{"d_model": 160, "n_experts": 128, "d_expert": 96, "d_shared_expert": 128, "normalize_top_k": true, "n_groups": 4, "positions": "rope", "qk_norm": false, "tie_embeddings": false, "init": "uniform", "init_std_qkv": 0.0404, "lr": 0.00549, "dataset": "wikipedia_en"}
Below are experts of layer 4 (counted from 0) of a mixture-of-experts language model. Rows are named router (the router's row for the expert) and show model dimensions 80-159. Each number is 128 + 24 x the weight over its row's rms, rounded and kept within 0 to 255.
Before each expert's rows: a language model's description of what the expert responds to. This comes from a sample of Wikipedia text that the model never trained on.

# expert 39
Description: Direction words in place names and route descriptions, such as North, South Carolina, New South Wales, extended west, northwest corner.
router [ 99 109 139 130 133 138 161  90  85 142 135 132  98 151 176 117 136 117 101 144 123 153  94 144  92 122 114  52 157 117 164 150 112 151 127  75 139  93 144 146 114 138 139 117  87  99 113 109  97  94 121 122  94 111  73 104 139  89  90 124 126 106  96 139 115 158 115 115 114 137 115  96 125 141 138 129 171 151 126 131]

# expert 4
Description: Past-tense verbs and participles or their -ed/-ated endings after was, he, and, such as sent, sold, releg-ated, respond-ed.
router [128  84  79  82 129  98 114  94 108  95 146 115 121 136 168 108 130  89 113 114 151  90 105 175 122  98 135 142 148  85 116 107 106 152 150 136 126 116 137 124 147 144 147 139 159 132 110 117  83  97  57  90 168 137 100 114 141  87 132 123 130 116 127 117 133 123 140 126 109 124 112 103 108 129 137 135 155 164 118 158]

# expert 53
Description: First three digits of years like 199, 201, 202, starting dates in lists, tables, births and seasons: 1994, 2026, (born 1960).
router [120 108 102 119 114  95 149 105 122  95 126 138 104 156 136 122 147  93 138 186 177 122  99 193 122 169  93  89 172  81 156  90  81 144 157 114 123 139 135 177 152 134  98 167 121 107 118  93  94 132  95 152 162 118  91 141 165  77 122 146 139 126 159 138  74 131 111 105 122 111 131 125 142 133 125 131 128 141 106 127]

# expert 37
Description: Opening lowercase letter or consonant cluster of a common noun or verb after an article, such as c-rofting, g-ap, sh-ield.
router [139 103 143  80 150  95 170  98 145 108  80  92 129  95 134 122 114 120 150 148 118 133 133 174 101 123  83  92 156 113 165 112  85 160 131  94 132 151 118 168 129 159 120 154 110 100 132  94  94 132 123 134 134 158 142 165 165 123 116 139 120 117 135 151  82 145 124 126 120 141 121  97 130 163 109 125 169  96 115 184]

# expert 60
Description: Month names after "on", "in" or a day number in dates, such as 7 August, in July 1597, Born: 10 November.
router [145 115 110 101 140 152 138 138 110 100 118 137 129 173 149 113 141 110 162 134 164 122 122 139  86 150  88 108 158  99 139 101 106 156 132  85  99 113  99 165 158 168 106 173  89 100 124 132 121  61 134  83 135 154 116 110 125 125 120 131 140  86 157 143 104 118 119  93 104 156 134 121 144 108 112 120 152 109 117 144]

# expert 58
Description: The letter h and h-containing pieces like ch, sh, zh inside place or personal names, as in Pinehurst, Valhalla, Guangzhou, Horseshoe.
router [138 126 135 115 122  90 133 139 138  97 122 124 126 135 187 123 113  93 127 140 133 153 108 154 108 171  73 117 139 108 127  76 129 138 134 121 158 111 132 106 131 119 141 186 126 133 168 152  68  98 128 131 148 156 117 121 160 126 121 149 110  99 109 115 122 144 112 115 121 151 143  88 134 153 128 116 145  99  77 126]

# expert 17
Description: Final digits of years after a century prefix like 201 or 200, especially season ranges: 2004–05, 2014, (2001), plus th and century.
router [136  95 122 141 136  87 182 108 112 117 127 114 153 127 172 105 191 123 137 161 151 124 111 176 121 127 108  90 149 121 137  90 145 149 145 102 108 137 111 140 156 188 104 136 103 114 115 122 108  64 111  98 145 100 123 118 154 127  96 151 104  74 131 112  94 134 118  87 135 155 136 107 149 131 138 123 136 124 119 173]

# expert 25
Description: Digit pieces of statistics in tables and infoboxes, such as vote counts, percentages, elevations, scores and coordinates.
router [145 103 109 110 128 123 182 116 124 126 127 166 109 131 145 141 147 109 154 108 175 129 112 165 131 129 142  95 190 103 161 120  77 170 111  94 132 108 133 131 139 128 139 142  93 127 118 103  98 124 114 122 143 134 103 119 184  75 114 126  76  97 150 138  88 133 100  97 131 136 125 149 121 169 120 136 148 152  73 190]

# expert 15
Description: Pipe separators between cells in Wikipedia tables, mostly election results and filmographies, plus semicolons in flattened tables and heading-end breaks.
router [120 118 100 117 155 121 130 123 106  96 136 142 117 131 182 112 156  96 147 136 154 152 119 151  84 115  99 145 163 129 159 154  86 172 151  79 153 111 163 142 169 172 149 124 132 108 133  91  85 105  79 135 119 164 139 125 119 119 111 120 133 106 129 104  80 146  99 125 109 113 148  98 118 162 111 117 157 143 118 132]

# expert 49
Description: Last digit of a year written in prose, like 187-7 or 199-4 after "in" or "born", plus clause words such as which, although.
router [148 110 111 130  95 112 135  97 130  88 121 143 128 136 146 114 132 117 165 142 171 140 122 184 126 123  99 103 151 111 149  93 124 176 136 106 109 129 133 121 157 173 112 140 115 106 112  93 104  42  91 107 148 114  96 107 161 102 102 117 108  86 138 104  99 157 107 120 101 162 106 138 117 122 130 127 126 117  85 190]

# expert 34
Description: Mid-word pieces like it in capitulation and legitimize, year prefixes 201/202 in citations like (2012), and odd byte fragments.
router [159 105 118 116 121 127 115 128 161 129 140 139  85  83 152 110 136  87 140 156 140  74 116 175  98 126  96 116 154 121 188 119 110 137 130 121 149 120 153 153 105 146 144 160  79  75 114 129 119 120 123 147 144 145  93 152 148 132  83 144 130 107 123 108  84 135  87 109  99 159 139 144 101 128 135 136 127 103 123 139]

# expert 63
Description: Commas of all kinds, both clause-separating commas in prose and thousands separators or date commas in numbers, such as 5,316 and September 12, 1967.
router [ 85 104 120 116 129 109 125 133 122 126 114 160 119 108 133 121 116  72 177 123 116 127 131 148 132 143 115 150 142 108 168 122 120 138 147  69 155 147 108 142 148 172 102 155  86  89 130  97 113 128  86 126 132 129 111  91 134  88 104 171 124 112 114 127 118 160 118 103 105 121 160 115 133 123 120 135 147 119 133 112]

# expert 55
Description: Capital first letters or opening syllables of surnames and proper names after a given name, such as P-ettigrew, Mc, Gonz.
router [140 115 145 121 108 125 166 143 132  98 132 102 117 118 168 114 113  90 151 153 168 106 135 185 113 120 122  67 147 123 164  92 112 143 155 108 138 113 129 170 164 138 106 153 130  92 156 112 101 114 143  94 123 140 140 117 130  71 127 149  87 118 114 122  77 166  76 138 100 130 118 116 131 121 129 119 135 141  92 140]

# expert 8
Description: Common nouns right after the, this or his naming the article's subject, such as city, film, village, club, condition, exhibition.
router [101 100 116  98 134 103 156  78  98 143 143 155 101 126 161 128 125 109 133 124 124 108  94 138  88 164 111  70 179 101 113 118 116 134 161 112 109 103 122 139 164 159 120 116  63  72 129  69  86 118 121 157 114 110 131 139 151 139  95 147 115 114 122 149 126 142 123 107 126 174 119 129 136 140 176 134 152 145  85 149]

# expert 2
Description: Mid-word stem pieces of verbs and nouns after prefixes like re-, de-, un-, followed by -ed/-ing/-ation, such as den-ounc-ing, ren-ew-ed, prov, adv.
router [144 115  91 106 115 127 142 133 133 136 157 115 117 151 134 143 180 110 154 135 125 117 137 134 104 135  99 138 171  82 138 143  89 123 135 133 129 147 141 148 113 127 133 152  88 108 144 142 122 118  96 109 162 163 133 129 151 145  86 141 110 110 129 114 109 142 111 114 123 125 130 138 122 131 131 142 143 129 150  99]

# expert 43
Description: Pipe separators between cells in sports and records tables, plus some verbs like was, were, is and conjunctions such as but.
router [107 124 123 137 126 103 164 114  88 101 124 126 101 140 192 116 128  89 135 156 154 130 100 144 107 145  63 108 145 135 153 123  80 177 150  98 147 127 134 134 164 148 122 113 144  88 139  98  90  90  71 105 136 151 131 119 154 123  78 129 123 125 142 120  87 133  96 125 107 123 136 124 142 142 106 109 165 147 132 140]

# expert 27
Description: Given names beginning a person's full name in lists, bylines and tables, such as Robert, William, Richard, John, Anne.
router [131 110 126 120 110 117 125  94 150 124 137 129 130 141 194 104 137  68 149 154 180 123  99 178 114 175 112 100 137 136 157  87 119 131 131 107 128 104 152 154 144 158 121 151 132 115 113 114  86 113 143 112 122 121 107 121 151  75 125 121 107 120 142 136  61 144 108 118 133 139 124 103 132 114 139 107 151 120 111 127]

# expert 5
Description: Single capital letters like L, H, B, K, R opening names or table cells, often after a pipe: Lechugueros, RB, L (loss).
router [135 105 134  97 151  64 162 131 131 114 112 131 153 105 179 131 127 124 126 130 157 100  96 149 115 128 106  91 160 123 157  77 116 122 150  63 138 122 143 151 149 125 103 171 117  72 141 113 110 141 130 110 124 172 110 137 147 108 143 152 127 108 115 125  83 156 104 129 112 144 118  98 161 154 112 110 157 119 104 146]

# expert 21
Description: First piece of a split word, often a lone s or a prefix like comp, ass, cons, rep, as in s|itting, rep|aired.
router [119  99 144 110 138 115 151 104  99  80  99 103 132  96 164 141 110 135 151 155 129 131 106 180  96 122  91 101 152 104 173 112 125 179 126 131 148  84 114 176 150 155 105 153 142 134 122 100 114  98 133 120 121 157 133 143 128 103  76 130 118  98 126 132 110 145  97 138 112  96 113 149 105 122 113 127 154 109 125 150]

# expert 7
Description: Dashes, plus and minus signs in date ranges and table cells, plus word-initial capital pieces like New, Albert, L.
router [105  68 117 135 144 122 189 107 118 146 124 142 106 124 168 129 147  95 143 182 143 107 131 142 144 151  91 108 170  82 145 119 107 138 129 114 121 122 116 173 116 126 131 147 137  90 130 111 122 114 107 122 130 168 122 154 141 106 121 132  96 123 121 135  95 169  83  68 129 168 144 103 106 143 114 111 181 127 124 157]

# expert 38
Description: Degree adverbs and comparatives after is/was/be, such as more, most, very, less, almost, approximately, often before than.
router [133 113 109 150 106  90 173  93 116 117 108 141 156 130 136 116 128 114 158 127 160 121 113 145  83 176  99  86 138 112 115 136 102 133 132 142 132 137 108 135 133 149 128 178 139 114 115 115 115 104  78  60 138 137 133 121 191  82 126 141 127 104 134 128 103 122  91 118 122 173 100 124 107 131 106 108 165 150 101 130]

# expert 45
Description: Hyphens inside compounds and prefix pieces such as counter, non-, soft-clip, open-aperture, I-35, often in technical or military text.
router [121 128 127 145 141 139 178 145 128  98 121 137 105 101 165 123 120 126 136 173 140 142 103 155 106 150 106 133 152  95 154 134 113 154 128 128 131 108 108 194 129 145 137 182  84 104 121 138 127  95  96 104 163 161 103 118 138 117 104 140 104 105 150 120 104 159 104  86  68 113 102  97  87 130 110 108 128 142 132 120]

# expert 6
Description: Final word pieces of proper names, mostly places and clubs, such as Silver-stone, Péron-ne, Carne-gie, Roche-ster, -ville, -dale.
router [139 131 161 109 141 118 146  83 144 122 128 141 117 130 156 144 163 103 166 148 182 126  80 138 120 154  80  78 140  99 101 136 115 172 175 123 158 143 100 127 174 139 118 173 154  79 120 117 134  94 102 116 105 138 119 134 189  96 124 142 101  80 125 113 135 193 151 121 126 112 163 123 148 120 117 127 135 126 108 179]

# expert 23
Description: Bare space tokens opening table cells after a pipe before numbers or years, plus markdown table separator rows and list indents.
router [112  84 111 103 106 106 143 137  91 122  81  90 127 119 174 131 165  97 150 149 153 116 103 159 101 135 114 124 180  96 102 153  83 174 152 124 126 103 104 153  92 126 101 143 109 121 133 102 100  86 109  89 152 158 131 118 124 117 122 113 116 115 107 152  98 143 114 101 141 154 115 143 122 144 143 102 153 122 147 141]

# expert 54
Description: Hyphen bullet at the start of a line in infobox and taxonomy lists, such as "- Phylum:", "- ZIP code:", "- Born".
router [129 110  90 118 147  91 141 109 119 110 126 107 119  91 173 147 151 101 140 149 141  95 103 166 108 134 105 124 135  91 112 129  92 185 140  60 114  97 108 150 161 196 134 141 154 123 106 147  97 109 116 120 142 129 119 116 125  80 107 116 139  63 147 106 128 166 127 143 119 115 128 118 123 170 137 123 161 139 140 166]

# expert 50
Description: Vowel-heavy syllables inside foreign personal and place names, often after Le, Mar, Ad, such as Ad-ina, Ad-ela-ide, Le-ip-zig, Z-an-zibar.
router [147 120 139 110 133 132 144 130 157 158 101 122 109 113 167 106 179  84 175 134 174 147  78 151 121 154 101  82 156 137 128 132 131 133 145 107 125 138 112 138 151 184 128 161 136  93 149 106 115  97 112 131 153 130 135  95 125 110 130 115  99 109 115 124  91 175 114 150 117 124 137 112 104 128 144 123 146 132 121 156]

# expert 9
Description: Word pieces inside non-English proper names, especially Slavic, Indian and Polish ones, such as -ski, -ović, z in Bydgoszcz, -ish- in Unnikrishnan.
router [126 134 132 136 111 138 173  99 132 124 145 156 111 103 161 138 115  72 153 170 181 128 145 147  96 124  95  91 151 142 143  76 115 160 131  84 147 125 121 141 107 125 122 127 119 123 117 145  84 102  90 113 141 161 112 108 190 131 115 119 127 105  91  86 106 145  97 111 101 124 126 108 109 185 115 119 165 136 117 167]

# expert 44
Description: Forms of be and become after subjects such as It, he, which, such as was, is, were, became, remained, been.
router [115  90 107 145 131 118 141 119 130 105 106 104 111 133 164  93 113 112 145 159 155 137 139 156 101 134 100 130 142 114 140  99 107 146 148  83 132 110 159 106 141 129  94 139 123 125 128 139 101  90  84 134 134 123 129 130 170  66  85 129 119  84 172  94 107 135 108 134 143 127 141  93 125 132 130 121 160 130 106 166]

# expert 35
Description: The word to, mostly infinitive or directional after verbs (had to find, approved to work), plus modals must, might, cannot, can.
router [ 97  92 124 137 116 104 136  87 115 109 106 117 115 129 142 112 117 104 109 140 167 119 136 129 123 187 139 130 163 109 143  92  94 145 153 121 138 118 135 154 161 156 110 157 131 107 138 133  75 119  91 130 141 141  99 152 134 123 113 124 131  80  86 107  86 124 118 117  98 137 131  93 148 123 127 131 158 120 145 133]

# expert 3
Description: Nouns for people's roles, offices and kin, usually after the/his/a, such as father, president, governor, general, wife, councillor.
router [ 81 132 134 131 146 140 168 111 154 107 152 110 105 140 157 115 131 118 138 186 155 112 106 161  89 157  86 113 151 121 159 121  71 136 161  98 144 154 117 148 143 152 129 158 115 123 139 105  97 119 108 128 155 120 102 120 141  94 127 169 109  94 141 124 100 156  66  87 104 143 166  98 135 122 142 114 168 146 127 153]

# expert 24
Description: Adjective ending -al completing words like formal, postal, informal, sectoral, plus "the" and possessives after prepositions in running prose.
router [143  79  85 135 130 117 110  91 131 104 119 129 140  83 150 104 122 115 131 146 129 105 115 140 138 139 122 118 146  92 162 130 123 156 171 153  94 139 118 125 124 126 152 182 135 128 156 107 133  86 112 117 100 135 100 124 179 123 120 151 138 117 121 103  99  97  95  82 109 164 174 104 125 153 131  88 127 134 126 159]

# expert 12
Description: Pipe separators between cells in sports, election and filmography tables, usually after a team, name or score; also semicolons and "born".
router [122 100 129 133 135 131 160  92 110 112 121 135 118 148 197 110 115  74 129 163 134 101  88 131 122 130  72 129 165 109 164  92  83 185 137  79 127 115 116 129 170 140 116 149 135  90 159 110 108 101 120 103 112 145  86 103 162 100  99 126 133 106 158 124  92 131 103 120 118 125 138 114 132 123 106 134 168 130 137 141]

# expert 1
Description: Prepositions and linking words that open a noun phrase mid-sentence in prose, such as after, about, for, with, including.
router [104  79 121 150 136  93 142 106 153 128  92 127 155 121 124  98 128  96 155 142 133 126 132 160  76 152  96 114 139 143 158  94 112 131 154  78 114 138 106 169 138 153  93 144 128 115 114 135 127 114  88 134 155 127 104 168 175  59 105 130 117 123 130 121 111 177 103  97 127 148 123 150 146 114 123 136 143 124 139 142]